{"n_layer": 12, "d_model": 192, "n_experts": 128, "experts_per_token": 4, "norm_eps": 1e-05}
Below are experts of layer 4 (counted from 0) of a mixture-of-experts language model. Rows are named router (the router's row for the expert), up (a neuron's input weights, with its number), down (a neuron's output weights, with its number) and show model dimensions 0-47. Each number is 500 + 40 x the weight over its row's rms, rounded and kept within 0 to 999. Numbers have three digits each.
After each expert's rows: a language model's description of what the expert responds to; "gets" lists some tokens that make up at least twice as much of what it gets as of all text. This comes from a sample of Wikipedia text that the model never trained on. Tokens count by the router's weight.

# expert 45
router:521454523394498546541503478488460573486514402518402396484496504484520484543553542475477557501501521509507506495489506539506432496496492502499500
up0:479540474508578462468510563474444481473499404431519538511430519408442420471462516518501495481543505563580580564504561558544525514530483531441471
down0:501508564463578520432514472448536528455505490527470544500514483452480446531504490447444485550538515453513486508481569577548551487489519448484509
up1:491501465489534479522521497534494510508468433509532450508470554599533556558499563453476514531445466528521463537551519520473488508523437508494599
down1:566447500518510480574501524505467516496489436399438505519498569524510494511555448490537504476573498479507479448415501512498470478539544491519577
up2:468510545564572545519526532487498551504489474514550520508532494522420526437590474475475515430548433491458488532490561453540562531487464505541527
down2:514526519520526590535474486498473559538606551479475470551488497469489465499508552509465517539492513515426516466527484472557500543553453499524461
up3:470491515457538497476484446455476448547503485532535451491474528497531514474457521533451497540551534532488439571546545472435496526469531541448516
down3:484490559476486528451509481519510564461459548445511525488552565492517563436523470543523447492457500519474468436483487510470560614567527548471522
up4:548471472507533481537508508545513462480496485546479599437519543530489421553501451472473508535530500548569492539481492553556521463503516508509521
down4:459447468579516503525562449475529499461416485544486456483537539556510484504539565455448438539479536508475562461544487545459563517527485452504512
up5:488494542456511498457518576437485443538421465474509533480514525438526466563530437528459517531543533536406501444510523506481490451467428560515513
down5:567465476535567509498491504456475468615451418537489478507499549468452499479442494475527503475396516553484548433552441491495471469492507452511509
up6:490439546483520520500561520488420424512468419608476416504541496559482491530486482454524520459508521503507450429505520536403514505438427548563451
down6:505512449553480450575459554510425502434598472514527455493509467470515464494584513459481484478473465515583540447523540498477504551466517521537459
up7:522470558456531507506514487455483484463522579546515527514519521478484479464519447554528437494502517540554579452531475511513405486540524497509463
down7:442472508475552546491481522521528447539508527487521471491499460477518516515498409491516489510473532526486486557567576492531518590500520567495511
up8:512495499445446612541453507540430502489576458519545527558473496475496469486507480471480537441446548463516509495523619498496527456493459518516551
down8:523491442472495493510499507477444573517466498440514494468491563394478549464449532466485523478513534541506511487542448499534559576441424450519486
up9:491490538560506557513500511525452465525557418641510478540501521408445466494509584511519490519515505477459504468479499428462538471452513494517445
down9:476484492514441511497519501519510497524528553479528509437537500506430469463377452466460495453546422525537599457430474514464546410499553499518512
up10:531509514412540481421512516556484513505494462488471518513491486513562547502430515484491570535539442465604529474520568490498471512522427519491517
down10:446446467541545476489487568444492433496465474521475486506556489540577411546461446513481495555512495508504520476588489473476472492517566485481504
up11:521495555451463469525486558448433522538453441514517485460529586472515539434517511524491509527495489464517507430528519477511436435492471545485514
down11:498524538537547449487466504534522491452438582441482438515440483461511460495420505509522496504487443496551536554460501418538478441607476475570480
up12:483473542521502518579467458531611558512568479510467515492505527522468523486540492408534483463501520493471475502477470501437476419450484555510559
down12:556562524503560508574573515523545510456544444494451496452497525439499413554536470558467487509493455537479486544493530529482529498528463531481556
up13:567474531494501553508515525492485576514517397486492524538552509526477508527473489601489535552543526534504521427535570484477467503516491468535522
down13:571488568467467451499489519540451537499475479533489520536468541536516475461554509458556485516599514521436555478546537454567484505552506471486469
up14:554463561511542460537551459521471514487485425497492481482514540465559526494517492564433425454545450556488529455494475431398508457503468482510541
down14:504508508582453443495428490489562467526448528483517439478487450516551525488594457484456487438480445590484488555454487440516474522489503554547553
Capitalized words starting sentences or table cells, like Pos in squad and league tables, His, Its, The, and possessives like his.
gets: " The", " his", " His", " Pos", "\"", " that"

# expert 37
router:514574436581512558385495550491470502531511517481562473553438496499501516531677481401533527488428440518466494485499497459505503511478552457491526
up0:453480481478426462541536615437468477494512434485538506533445481486523491542509465428380530479522501522556564524531512506572463503486492530538527
down0:564463441569499594425557497514561527520554517530529485492515494508551482512456515524602496512509513533490486565423529455497496480565493480509517
up1:545544504505536507486449515555482514428477515469483496542503394527509534472497534468507473442438551506527524502536509545501535523493433496517482
down1:524484469494464507536529479478481463529491507482478515512524547569499522476454518481451495537415422502527457487483469607460476504471486510453531
up2:431572478552500485457488566546479506449420461470412499467485472531484447469495462403504591429553504528447511487558505528493544504522520466461570
down2:464527482511469458494464521482461475530553461476565492482491451540491489482512485454515460508499457432494521553539527565541535461438507456505494
up3:462489499435439437523512487409489485498487452496489519422510478504520506394530558471486499506499542546503507536515543445525497469514572514531489
down3:559471465478539474500507510519551505498544491423508560538499467535546518486530489504465441493483484536573545506501538520491541519562431538450496
up4:540460452428557479481516480506502507434491483556554531487508432476506505508516550473538532526533521519596511486500495507536540523492506453468524
down4:468494522540456526504457466501522481484517464508539461558471622563485483510504496522439519481486504496495478523454483490537469550526458518509597
up5:479470499449506499485530451552477497453492509500543488550503425459515500505558423499451549554486543504503466429561564573537549525450378570538415
down5:455521489421483490521531459463485548497512540497550531480527491567501475482454536474492538468482460483486504525541458579482527500514536453482538
up6:484527500487482499561577497482459498448409478492535383570447609483559475444479498533526494515480471451448526428445556537517500454503457507543541
down6:483526438457524517499484454459406518471449492473541541408559460509459511434497490465585524547503477549450459505435527517501527524556526485558449
up7:444504500486502498432460563493459559541594536504478480471566505512515546537549536525529465529520448502435502452541491534535547470494476469404572
down7:519493547466583470474537523533513474497500534473562519498431527450539492475506505525506480497575476480491515477576536501502516471519510553439397
up8:580533458532533499483470511525474558516484545551513448551527442469458489504537460492460503499499450479488459471479503487474574485432478475571485
down8:476413480507486491524460457478432557462450573535506511491503458516517485478511454567504605502555426492491545436445510536465522547478547476514511
up9:541451506529510517501463479439517546529527493492527485489494470538494461490473609546499531523529538492457424521493480439482546475485502440587520
down9:462517502508495482487498502542463443493523486523414524542552491514447495439459497538439509514475569527478580435459460464486466553496488541397461
up10:497506486542539470497565473451484521513488573488489500440572509457577464426514492540448527506457505501574508498497501416486497528582474536494527
down10:490456493566583487530519497518495553490454495514476515484537449472437557490483461517528422490537521443504447449522454529513542484481542503519488
up11:518430536588498488435500530499504473437474537489506478413510505527529483552518555482540449493512491475524500525546475537460467506476527476485551
down11:547507506508482521493409446500483453499479593525468517521529611505522511494508516498510448467436514564510494470544502555497539501465470581508554
up12:540482537460465564509545541393477510535501475486537478503517604465541510458448435496469509458561512496542479476515479550534532506450465478526515
down12:437529454552522537449444439516479485511510456473466483491516497579467546528571493529564515479436437510534578545546469525488519445505473532505510
up13:430517474527462515482461518436485527470518544500427575502563545458514550443448488532472455498437479523526450494513401476548513536468442513503535
down13:433484479517512428503477558471495542528574496431505496464482500548531495563536518483499520502481552540492498492469550488473510492503605421495457
up14:512484558517443453479481512459465494439499496432438495504498522482496440525507452360539495515500489506511504474521475498467545426500505517546538
down14:540509478493459522443489481477560505556464567505496569475536367500535502446556482503460475454503429501474491508472514501543479529457525454520539
The preposition from (also between, into, around), plus final year digits and aged in Born/Died infobox dates, as in stepped down from, 1945 (aged.
gets: " from", " between", " into", "aged", " at", "°"

# expert 50
router:487568564414488389536490419512463555510508552528534513575510485583554472489556568404500501491473487526505463498517541459524461516481491478474471
up0:475498531527518540535480549557504497542457513463520540376495496496557528462448465542447444488461522414492483474543578543456468503458472517524503
down0:460457430527430418458526531529522471605499479534520519517493485420442457512431457520481468492537538521515486472454472476517493506490455476552507
up1:448475532434484525512500482599457521451468477464541490511489544533492505525460542487466530490413561510544564590540529597460463494429463506506562
down1:414405488487589498510537508512551567522497470514608485482486520547430473494488515594476530508457502494542561513501544501484505491522478452508455
up2:483428534559530501529533446593468503447563489504573585480506563432487503490577515505453505495527453436472452490487569441506584525503530611511578
down2:472471477477623468538438464550516458560573576493502470560542473458478498493501562529536490511536417483467438527510525499557571471521492512453499
up3:564486558459514535542587535475448503540434519532443489544507449527463588464437525458399500550505515502473528450441513500529503487486505467502553
down3:532524443475502553580478474457510489506473476439616561478527459497522466462522472553538450527566467463517514506543493470490565524487431484437483
up4:517393550508501539500510468554504461466451473548528472530522475522563503537485525482495543523466551466556505457567446447475533427552545540455482
down4:472530484513480500502517526465520524496493521523490431519517529530543534444504517497529427482496499477435490529489512529476544485593543515530498
up5:471471531470471483440562516477438544492431423538455511490521526423474474557513552539521497481548508481506487539554500481514566468429437559525519
down5:539387447475455423521559515463478427523476528518503431508476496574571400537443510513604569486514549440501516482486516557537512498490461483442496
up6:566547514476487514501444532541437559440505552517553468567500499468554521537531508425501452548479514444506482443454512532454494474485456498558515
down6:520530522558507509497513518489542544490420523569509541498537460561503460473498497585502441525437493439479509475509596428542469562479521434545501
up7:491589524486523498492492491477445508526510578552516475513530480515478496511558485459501462526512481461483564432441458482515509542566514477550504
down7:544489450438425402422511470461496439548435453416432492461471516571567472535492540437505470460494484574537438510513531535568470502522516567489480
up8:454569486461537450494533462523490514509468566512573488468535496567490559475549444405472503524441488440524413553453581470469468501474486467578479
down8:499477447504464464508567545492432452483497542512518470558530486494559463519478532493512554467470569495539550499480445516462480509552455425485440
up9:518474536524523528458453498485497539517560497513506559483486466447492445458525481474474571485478551487461474438504507492520444476476458489554494
down9:495563442462511500522481481466519456531492531500492561484491472496476525536463539388472520472507533526520538502512503537512512507458558441434494
up10:514495518533500405486496456479484506536442445464463466473565496486582507521498448465576487533453534480496534457472521474473498517517520560504593
down10:536488571563502524491536587432539498492518499473501538498421461457455491492517560508435505491467557461527547503519485573582583532468469602474522
up11:540493518534473496488504465560481511508463532518587456528449485509442443600546525458516518479497483508439477494540480463496490503476519449519492
down11:527504488625568590449535531517537460514465484511493523419447530462502466472458483482472459502424462552486450488510486589513535525565577458598487
up12:564540502489475526572521486554544460524479507571497474462521497480528535526455492501541514486528529526526525525535477486482524397423520503478427
down12:480491458570519513523546480499514485490518538576485489579518504488540508566586488472509553553534516577601573374478457482434473445451447526478518
up13:482439499580522521458507489490401451523488485535476492483478540486492531516524454558504464598492536456541453462474535437563505504437509518513541
down13:474435462489475473463531504530552558537548412471479440457539438561508469473520490509522493479454466553436471470522458528569549485433511525551439
up14:468503531462462456510558538531572499484509529462444469441475498500486478539487601535467520486513442548510504502509567529517445440476535488476626
down14:498470513449495540418498550564534493442527539527543497506456491485462561512562488545557499443435455528457535461444534506469463496406551509486445
Line-initial list dashes in infoboxes, plus periods, en dashes and digits in numbers, initials and taxonomy or coordinate tables.
gets: ".", "-", "′", "°", " information", "Personal"

# expert 44
router:506537453496508491475516569479489451567495582475558447553507475532508510538502508507564508549521566396515472484497520500499461495473594434512506
up0:555509436510431578525510462515467429520430510460544500505416455482461456467494482492547434515543502485467398502561527530541494431525510480524451
down0:502521541487460487499478464485516473459544491499486495458478558550495447466541441491468428512487615597501490473550541468539513516480384471532452
up1:544556472459477545468448556468536575493585556478474519496481510498493498465523483376502488456441501530550482499532523530505462503522431509560536
down1:474546486516446481523573512513491480466390588497564512495495478481483484493534527523502490484495457543511478411510453544480442460571497539475544
up2:505567493505564504516554486496482496391485486513466544512538508573447465490487443490435514402565540599500475551504486578487559554487574451551551
down2:496502485506479491536446522585465498485519436543534505505465463537517474537481571476567484513450477492512503521466412515495549452549548500533502
up3:459536511456435464494478465475480500505512455524543488443591518510574501486529484468529495598496530568470436538489513479490444451522488480551460
down3:519448504479497575435523539513496468528520546453474531496524527509474485534489435529554533441536539454498575484435464557435474515467476495439542
up4:519494456543470480555496485491518506532539505473459503419555437553600422437526558531492523524456520496510451519474536481515538416535477469504533
down4:596555495486511501506420508538468521490482566548490462450500480516465493544531457492552552454528511455489544468499454426521429517582481557499484
up5:551520536453451436467497547382417553549467509494480536457487530463566423564457573503562435491523519538576488451499497536463518528564425500533486
down5:550463460481515558468481521578498533516481476524503531538471466419515449477518495460528526460544445490488495483462401571616463485578493508480561
up6:491445476542479503491520445532476532459426449525526503497439483441495521515520570483546473486482545458514499437444494511477567435505423584493467
down6:500436498502528496474548505447515548437475495506501458564549468429497492529503455552545499552536513430518508472464491508568440535543551522530552
up7:517555472485480601479470528563418535528451538478478500453570501515576518536550520459507506415500466509552440485433481505463525423464499464507471
down7:597495555577509503535540609560430515467468478472534517508477545469419509488463488479501508524506498514519486440541563526524522465461513450507397
up8:495493517459548562536409439543464528502457526526466455462463481548458478600492451532466596520508508485517488573467534567455433489495506470521458
down8:458503438497476542512512580489450518572511552525484480480504508472554560518521520421518491398464514473477570571493517517478494480522423484497485
up9:446510499503471517476567500517502542498519587525542584467474498474516433571454561557454457491494499471495523410509470466447519517497447520557542
down9:489479485452453593367531502428485472577543482462531542526529427427473526465537500526501513509573510497487498515424475477447474509494530462515443
up10:453531495421546528464530499497474443505535532453551477503494500505450492566439488458493543560497527516500499451454550487460510532503485520523534
down10:500461492482525507621498517440465476463507508572546574509508492597495504461554513515527452433554492556470550490550464445484452474509472553535525
up11:459517584494461542472495510547523515618519439432501544542516524516514478486486526508544491530502457518560562490450506427531496517483474568527510
down11:566512543526479538551468460512449483507497579468465535494505508476546513505548498538450477477479522466584553443482519442444517463532471531464389
up12:456460525540501576482530442505551471538534485482446529512505542434485498481441529435436536483540494491496559458493514538518476550495461491530483
down12:430497475533449519438481448478552475496442469438441543546466552494484490534501480542457464440506477503490526460507498468414505525498401445425459
up13:454462520512568504427507480547468489480448463452417550509432518504555462514454524485516411516408510570533457471454520480470494501451503561471597
down13:557502425483562465566539516506520525576553522514606455535508460575518465491483473518531481525461477492484512448522497545516555557544546471569479
up14:531504523469452487498522522542579550566525540537490463517502596502500436419575475542408525536542444540436524447552541475545519527449449464568528
down14:433496457507512520480490533496504455476480551533499505545500489493494449428474483474518540455504522532585514528529433458548581534529530501492489
Commas, mostly in tables and lists, separating place names, dates, authors and years: New Orleans, Louisiana; Baba, 1991; October 10, 2002.
gets: ",", "),", "',", ".,", ")},", " —"

# expert 51
router:500514575585494453526512532481563564463511521544439483532578479440532447520602526572485516433569420503519486509522474526540496525509496522511573
up0:489449519550444509562577564452547515507510516406525552489481527508443470545574481447560489534512461520549487475541541482517477480512454489516433
down0:438495455497438500591539510467557483543471472415609596513514511446456477567539453505515463483538484455535487536496552513514483464511442509486490
up1:518518503436467541470451556520578466478505439486505550499490505518511474427490514454464513441465559537514502539532528468492460498503433517538580
down1:471484513571480448476501497532484553534387496450555458503449492505502476571508400493514497502493470497483526475468537545478500490499574485462493
up2:483497481515522454543470552549478545452519465504461498475475485523427476558557545523474515482502481494483459454488546533435466484555548458547505
down2:514511446521440533478459527524533526478493484499438461517429534507472506473534529530501499476518445411497457491456478526566487473533491454551512
up3:411441507486462429493448489449527579558496522480561495476429547537528499454515517458561557521584539507426467484492541493542460477512439434541467
down3:526531452509523536501491505510546456466472518478451464524513452474477524498497473493483497484522411500540541484567467485524540498452571527464602
up4:530512446563478483519513571540534472490470491514499488497466490504563482531480515516478544513571516544503464496471519513505511476521553458470535
down4:558524521468541481512458491483516527508593524519439498532490481467470525503532528497485496558478469483501533446476536514534511554511395622576460
up5:555451478459462538501502502453512517519491518460509432475491526413542441493500499458490504465560547504514525452500522468524487522429452511502493
down5:487521530443540427565473576428544513527524500498480471503458439447501450537514529550521524532491491453540554510389470496497545494545467517440568
up6:491585533484467464494544514539467608424423532524461453453520502513499460438556549484522494538428506522575486449433434510464534466509513476466552
down6:611501507484434520532546519528427492531467572502571470481485493531506446491465435483472508435429477511448508517520529587521461466425578517499473
up7:506511479502473536517579499477435497419553488549528499463539443501477463511538523498451486524465420460504505489514520454468506422436558424436495
down7:490435471448553523510520597565434565488532473476575551490483504502445535467514508550467483463418485539497536561504563534434524523528486425503429
up8:542499432474511493516480537477385569518464464552512493423485477542515541466528508409474505497421554452501468491498499542490466501489504437547498
down8:551475448502527517468517466498533468498511543535537494397521447472455447486406464435492596528497492478521522502472526512554522454482494493488504
up9:472361498550490458452529521444485467472552506532511507496487529482508448494422564546494465493440472472504553545492476555476517522544492472470507
down9:511506479491521535460539470465503528505536471536542480471413485525508508437558474472520460546607564561455488522561475499478485487595517475502545
up10:522520395531427506487493451540436549507546473496462467492486512482491501506521473532514524544488484523512532496538543545452550477517456526494475
down10:463492550529539537530470474467592502476461537539496502489474535470402524513502519517520509406540493494534507479479482495510550484550477527476584
up11:457535447436447429400513540485505467599470502477561448520556517539500558517432496549496539489464520469538542466546478553489542424503500471481485
down11:528415434478492491518558481507557522526519498500509530535499451507461518601558552469552468449416528481432527495538557510525494531471462453485414
up12:540495519511502517494528476526508524459532447527533512535532490539513479528502501488516536514506470527557497529493461512508500411466442564541532
down12:440562401534498521482526483470520466569478607529517493538487553514454539473505542526540557457508458475476512519551469563501538538489460549523503
up13:443584461518481518481523478495500498509609427502475474491473470501507501510496528546462485450546518539484449555610372458520524542440492526540513
down13:507463554539504533520494481485458466507530446545467562457468426484435515511561555540550518454489530516496467563468576574482495498508472574437420
up14:523546528498497528486530550433496509485453454471446522513562540503454432528459476438507491616489504410514520554468534430522443467413475490500594
down14:503496491491438459495556487591477507477465546505533480576541451499549549520587495492506509493455454482491487487494554526481490481554467467509485
Conjunctions and commas joining clauses or list items, such as and, but, or, except, than, although, often after a comma.
gets: " and", ",", " but", ";", " or", "\","

# expert 60
router:506543485417513512537497494473447453354520559436506485486486521471451349504472492556507482505515542473494484492483486480552507519449502395485503
up0:374448487530512504497458459418450438514463417487487514513518501544507514495495467503583535405560467474504533529513531468547459483516477547493519
down0:497508520455574513442482465527558513483615536464500384485551465546478465547496532454460507487497504477421496522474521515552477569487540453469455
up1:474528437488479527515501504523483454572460479524520526568515507539519487488521523485476535418541495500544491498490528480531463438479471521472544
down1:592578478475528479532582521535511485540469502446581493516450452526448475544480536495461562506471544455516454513445468535470471463474483440451501
up2:514424537597502479482564546475518505512484490542445508476512519460563474470569520499495438490533562432473530505501520495497559583564481510472540
down2:519486507423444507489473459519437491450466459500599528434495479492540529548487500515482503490523568473439510483549470411475434544516460531514521
up3:597529548522518466490438501485469544481536484510482464508475455464450495512525474425437447530471553485471539486474504495455454469482519509545460
down3:535501518455505524492455546497420516496513538445491536523453478490465473556534473547503471485461544463497523442476435461485515476445482509508406
up4:499438535485488488506535487475526518479457409541498456529539529508516444464447487534470519538439515448549549453546565500484520449453505522435551
down4:477483536559463514476536507558548486511491542468557491527464567505534529484564573415464524480496471449476480541525569454518449465569550517525509
up5:470584513531531473455567462537491393510497504581480448501520553471501479529502476476495434520532436500496522487551473507470549458459476508407502
down5:488518549543468466518506536536466550570440489469522478472516504542502452469492488463544585478439480506527506522529477425524485551491437518429552
up6:591530524501504481486518445460468523429354514462556434535507510484500536564497576523480486509518557562513503510478467517498492496458426549506489
down6:515456520464537517476502549516513540475445478506487550518495474530470518532516466571544557488519524473540502496473433583468512482438459423491523
up7:537492497453516504429426506472516492515556511471570515473496544494449466541474517419447443537476452503529548484453500456557507526415511488528500
down7:524467486520529453431460472561510549513558520545562446468491517497531495447499538507458448524536517481486593564530537456554493534468520516561562
up8:483473506521534531484547496482468556428494523474527554527529486481479509504449476488561546577487541537496514531451475466444490433506503554574492
down8:539513454480491468498550489522477557566520461551495452554545483449467490572527459477521532559440551539539498493444487516473428473484527536464563
up9:513474533472500501476528522520461554555584598546502514425504567434515459497551526533456508459496537481500525485521502407399599425514492464510503
down9:448564465491496545448566484532448505503541533502528472435519411507465558453466537508487530496488492485425488532464414544445439494517506475529468
up10:426503475471403487518481486470420509463494515508490465478593487450448472527514436494530562482512429549432539543499596473489506493473489477483573
down10:500567463488452522520501524511442522498529498486472448536480500544467552499457553466403516423444505462493480502493441490501534472465485529512485
up11:478453470483522451425495559517395502552478449518501439502500544546513499530437505521514528466575512497549505527507474457488466491547542540456500
down11:446428468515553524540462443480546587536504490528539543476443478475540454507519507460486582523494453503477497595524468534529559522494464505574480
up12:504478506479528455552532517495479488532566469576478565458529474446483488500517456447490456480442516524466511490485457525446466501462478482578501
down12:517490509473464619511511450492498451563521508596466536532528534511450581501538540445479487571489459551526446509502494420438536526430470589530485
up13:482472488562463621497439537504490527502422534449457532579555485491515536473473405513449455498535472502505494504553486488536473520463461521494523
down13:470485562480488510540469556526477521559532493505437520475427519541435530508531526535498537527420558477500486484472534531529503475474518548500471
up14:500523539556508547495513515467468399539467461587518415563488575440481515431543399565453526496547495540446468496509460445497485472473482516491493
down14:486530521453470478476529413511497500511491473507543415521488497517542524469524511523458524534527475462479478456426541506488455487486480502468509
Heading markers ==, paragraph breaks, and colons after infobox labels like Occupations:, Binomial name:, plus the in prose.
gets: ":", "==", "\n\n", " the", ".\n\n", ")\n\n"

# expert 7
router:482480459472525494488463539496511548547514531507525540490489443481507455509524497482558537513568532471456437544487563545509580495565477486495557
up0:444519529429499544523592529492553530469492515484558476500487467485484486466487456470538494492481509501506478455541499549470478573531471504469466
down0:475405511458504564454549526566512505521472519411529441573439506509494516459516500555525488466502526474509473403553491558486490463508524416488466
up1:475555541509515545508511520527505554483448446450463477528463577531460490517482561480523497548511520514482557518465503507545433549459532523424593
down1:469516533575445544495529532473447533518388529507411472463485514565532528502479463515512543499534488442559563471455437559486474571506483474434494
up2:464511512478467477476531550505443514470526453538481551460521471538398527517615445501509517457492449503448522547500533503534536498504481525554531
down2:462467529448517492501514521491472591451510518499555500528406469514480532514512463445514450569469445535516538483538449499512532508491461454573567
up3:463487449491488497550521525506489527451534478536483453425446598517526521489545527540523546573480555519451528517445616471518543493529522509512506
down3:531579536435480452538519512506474467480447531430435495520487462513494479560559482422551532485509491494513495501530479496468502468519497502435585
up4:524498471509548532520531508451535521522445431451428530494481492476455465551537520493463473535527515539573540496572547507422503552480521558458588
down4:497489504476480489471505545510537526474459471534536554459535465516466508495453445506541475497477493486602469522466567466478467552415473503452523
up5:414471514488492553452507473467414411508534520498453428453473563498406499475487433450490546451470605510472560413560520445500502474432419504456513
down5:503513468522530550478473504510437482447506545527432496447424542485445557496521509560509479426482470434476467523479400544444517572439418495448512
up6:472510506499436496527476573497457468531461423562446512519430510492547508487492478450511582517446499516562527494503469493570478427564456526527590
down6:465506485493503482513436457519472484579487465442525549524491481484519473497525532493506586518506554487543513395547477494493523493475504524579432
up7:524512533528566505440496517428443539498579489510552493543530603560574506507443568558530439543427516469523553409506447538513512429499505475510491
down7:397436509513547538463499549503476537420518464449489516438503499423451446546485570529449437504444465508479485506508522509498444526420513488475473
up8:434452498459572430515479460545498475453546436519492436548422474472517578506560522452525497463422483420537541496499517466490607519452538474473450
down8:435505497470507424546495535553489454492594487483479485411374425504514571526505545493536564449403473478498523522488523517484512510543523461522454
up9:618476506483517517546444532468543582444504501445535470487411547500478556578499507568457390480535531480461462524489544502462561454590496496526495
down9:397493473511491410486544411563502501566563448520473543487521409525490509438510533512453514535502453498476495466487412525470439541505472457488479
up10:535481492428504492492508470426416501410547438460493484570539523551501549520476460513507482546494501516507469489442509512505419473504450512503473
down10:524527493494551553527534477485456537542390512515576554505504495499498492526523539535501490458535528483483535462560480517494507529511448550555560
up11:492520435485433461477498497539468443437487466474458516477467590605532480487433532461565515469399519469536473444517540502496520492504475468555526
down11:466569453594560491526514517514529471478530477539534464558534525484518447497498530437473506461480472513576494469473518532528420482500488497508540
up12:471441492519447526524524505498518538460537528538452467469493542504437522511478425495446479395464489499511472441491494513488426453540505544572492
down12:480546456526455509480601501473581501482513549471540525460534510527492483482543544547474563446436454495468484468485486501478463529545453525544511
up13:470483469525503568467432459496488438450533468441511503547504564534478531502454488506452480458507481561496531463468523517486470514433485513525499
down13:439512511597476482495438527447428543582508483469508504468528468471437530482482512527550500480493500476537527491559457511518458561547540461573500
up14:498492570494477464556543506466501526458507520453493498486513561483495497500553515488518495533524482541421513423545517501504511465581505397503502
down14:539502451451502513504519539488535561479495537469481500496463496500567498540543569539475463515509519542544465462492479542491451504531564496491445
The preposition in (also at, under, within, near, during), mostly after nouns or located/born, as in district in, school in, took part in.
gets: " in", " In", " at", "In", " under", " within"

# expert 19
router:463493561437501603514513455492531522531535437435545454511471529538507505493478486423484456539527370529475488461492472415537556507500547505487511
up0:475576487542526496481484410483497462500530445469531481564462556437548540542427497481491498503502407510544494511545526525527450503510602495570478
down0:538503523521530479442502480429462558458558507483495422527552500494538525454467436483538462519436592525514537570466565535547539548580491460497457
up1:481498527480545477531562525392463434469468447502523560585532472520532491496487474474540477511521523558503491560498478436574477476448456542468510
down1:507569437502416522496504578532457550497487427510542523508404470498507464465497541488472565442499475418538512435505472561451441459457541477509450
up2:498471541504546531485440482506511552502536429477540473447540448476487592497588443483436501422482444558459517518529532509494564484478503537586524
down2:499484457531528564534610470455459513521555587479594508557444480523403517505493563429531458557512497478568569459556550498538520505539519505518535
up3:486516553464434518456439470537466491525418448458489461531526521457491539400566573504450490505510555463400496554538510465444515555500463490535543
down3:506464455627587575494513456500553421498463476472563559573481493478516449523509557474515482528501440584467489511519573519459472505562516530488554
up4:484437440444525445480465492556568425386499564481510556460464499488520538482480547464441490514436490556535480405501486495526530520553518483482509
down4:537514468460531560523431478567586507412571496489574510473415484558527514464495576441460470453477497465513490453502462471471494539490510518551546
up5:507436415453552469541511500475473501524525571526509461526482471424537505519553526455512510493453567521496512417495557574497453499496447525510558
down5:455443486452488511507517515503413420476468520447542439515481512499440528502546466498579476465507507427471489504543548541530495485545494471453518
up6:545444548506463489537530529527458513464512478525544481433454486540503469535507554530549518534483466545524507496499498607471539514449485529550559
down6:472429442553457522557546524483468468516435543487534511475486478546506522521505480529571484491490447543522475476457556537508561533518467364546557
up7:491517484526566519480565517491463566465528513571381506484466425545556449600556523525468456537524525501518457543425472450451451508475580457494549
down7:507477454503446522474616512503464505487435553512516502486550440531434497446391524543534454540522478474488466488507474524515502541498537448507502
up8:509533453432577485460521514549555471476512535507487459503486460541429492516488497387461514467440515565510476573530520501511474516458536490484459
down8:520563495450500523469559472499514499543489478606487527539535469456478505510519465543457576436479515494510581520507494476477489474445546489490569
up9:493549464537568524522495473509567530492582516576505520519438557497539516572551590416501392519578565569472446508473478456434477490533503441590490
down9:519439480474446538451546467529534545526460581532533552529404507488515438513518461532479534488564502480449456530556465438547465528519504507514550
up10:492479534486435529443507474528442464510547465452529484481505578512528578507457411567527538532493507546502496488544470465535463541538458528552424
down10:552411517514463464454544525573450503404528529459531471449435540496466507510486441459458503470542507434446488541473435501498511518466585522510471
up11:501545461544480452534544526508572454539515514553504483570432573512449466522495474496511493467511446481528542471422574513464502501455467598578576
down11:462490470540511447556535483549563502500526555544485557521528471459412532461500550550407503527493480491613529400542474459502528423515494562439449
up12:446474525517423445440528501466539456496579439522481497531497510526526483447465523465495532466519567490493524478510472485479505482428563584504524
down12:471459510525435416483509485497495472524621424470462515488476509482563500434531535457533527504449505576480513494524504478505506516453453539522492
up13:518451549552460554553542574531465480506505451509506493489514509527534499526505472563451532511492480450549529405491471474513569460544440524493562
down13:516507490481549443538499505484512552570422553473546510460533463455511505519498593463511477464472534561426456590527482467565466531469469515533464
up14:588466502554582535482552502511478490538510522461416422468499527520522469468490512496553497512469504616484537533457488435569500440473509494453466
down14:498510473477563528570441489522520428480540503469457527508535605506475506576468470491506509503468453473568495473517521512534504472493488427495508
The and possessive determiners (his, their, its, her) opening noun phrases, often at sentence start or after of/in, as in The ship, their contract.
gets: " The", " the", "The", " their", " his", " its"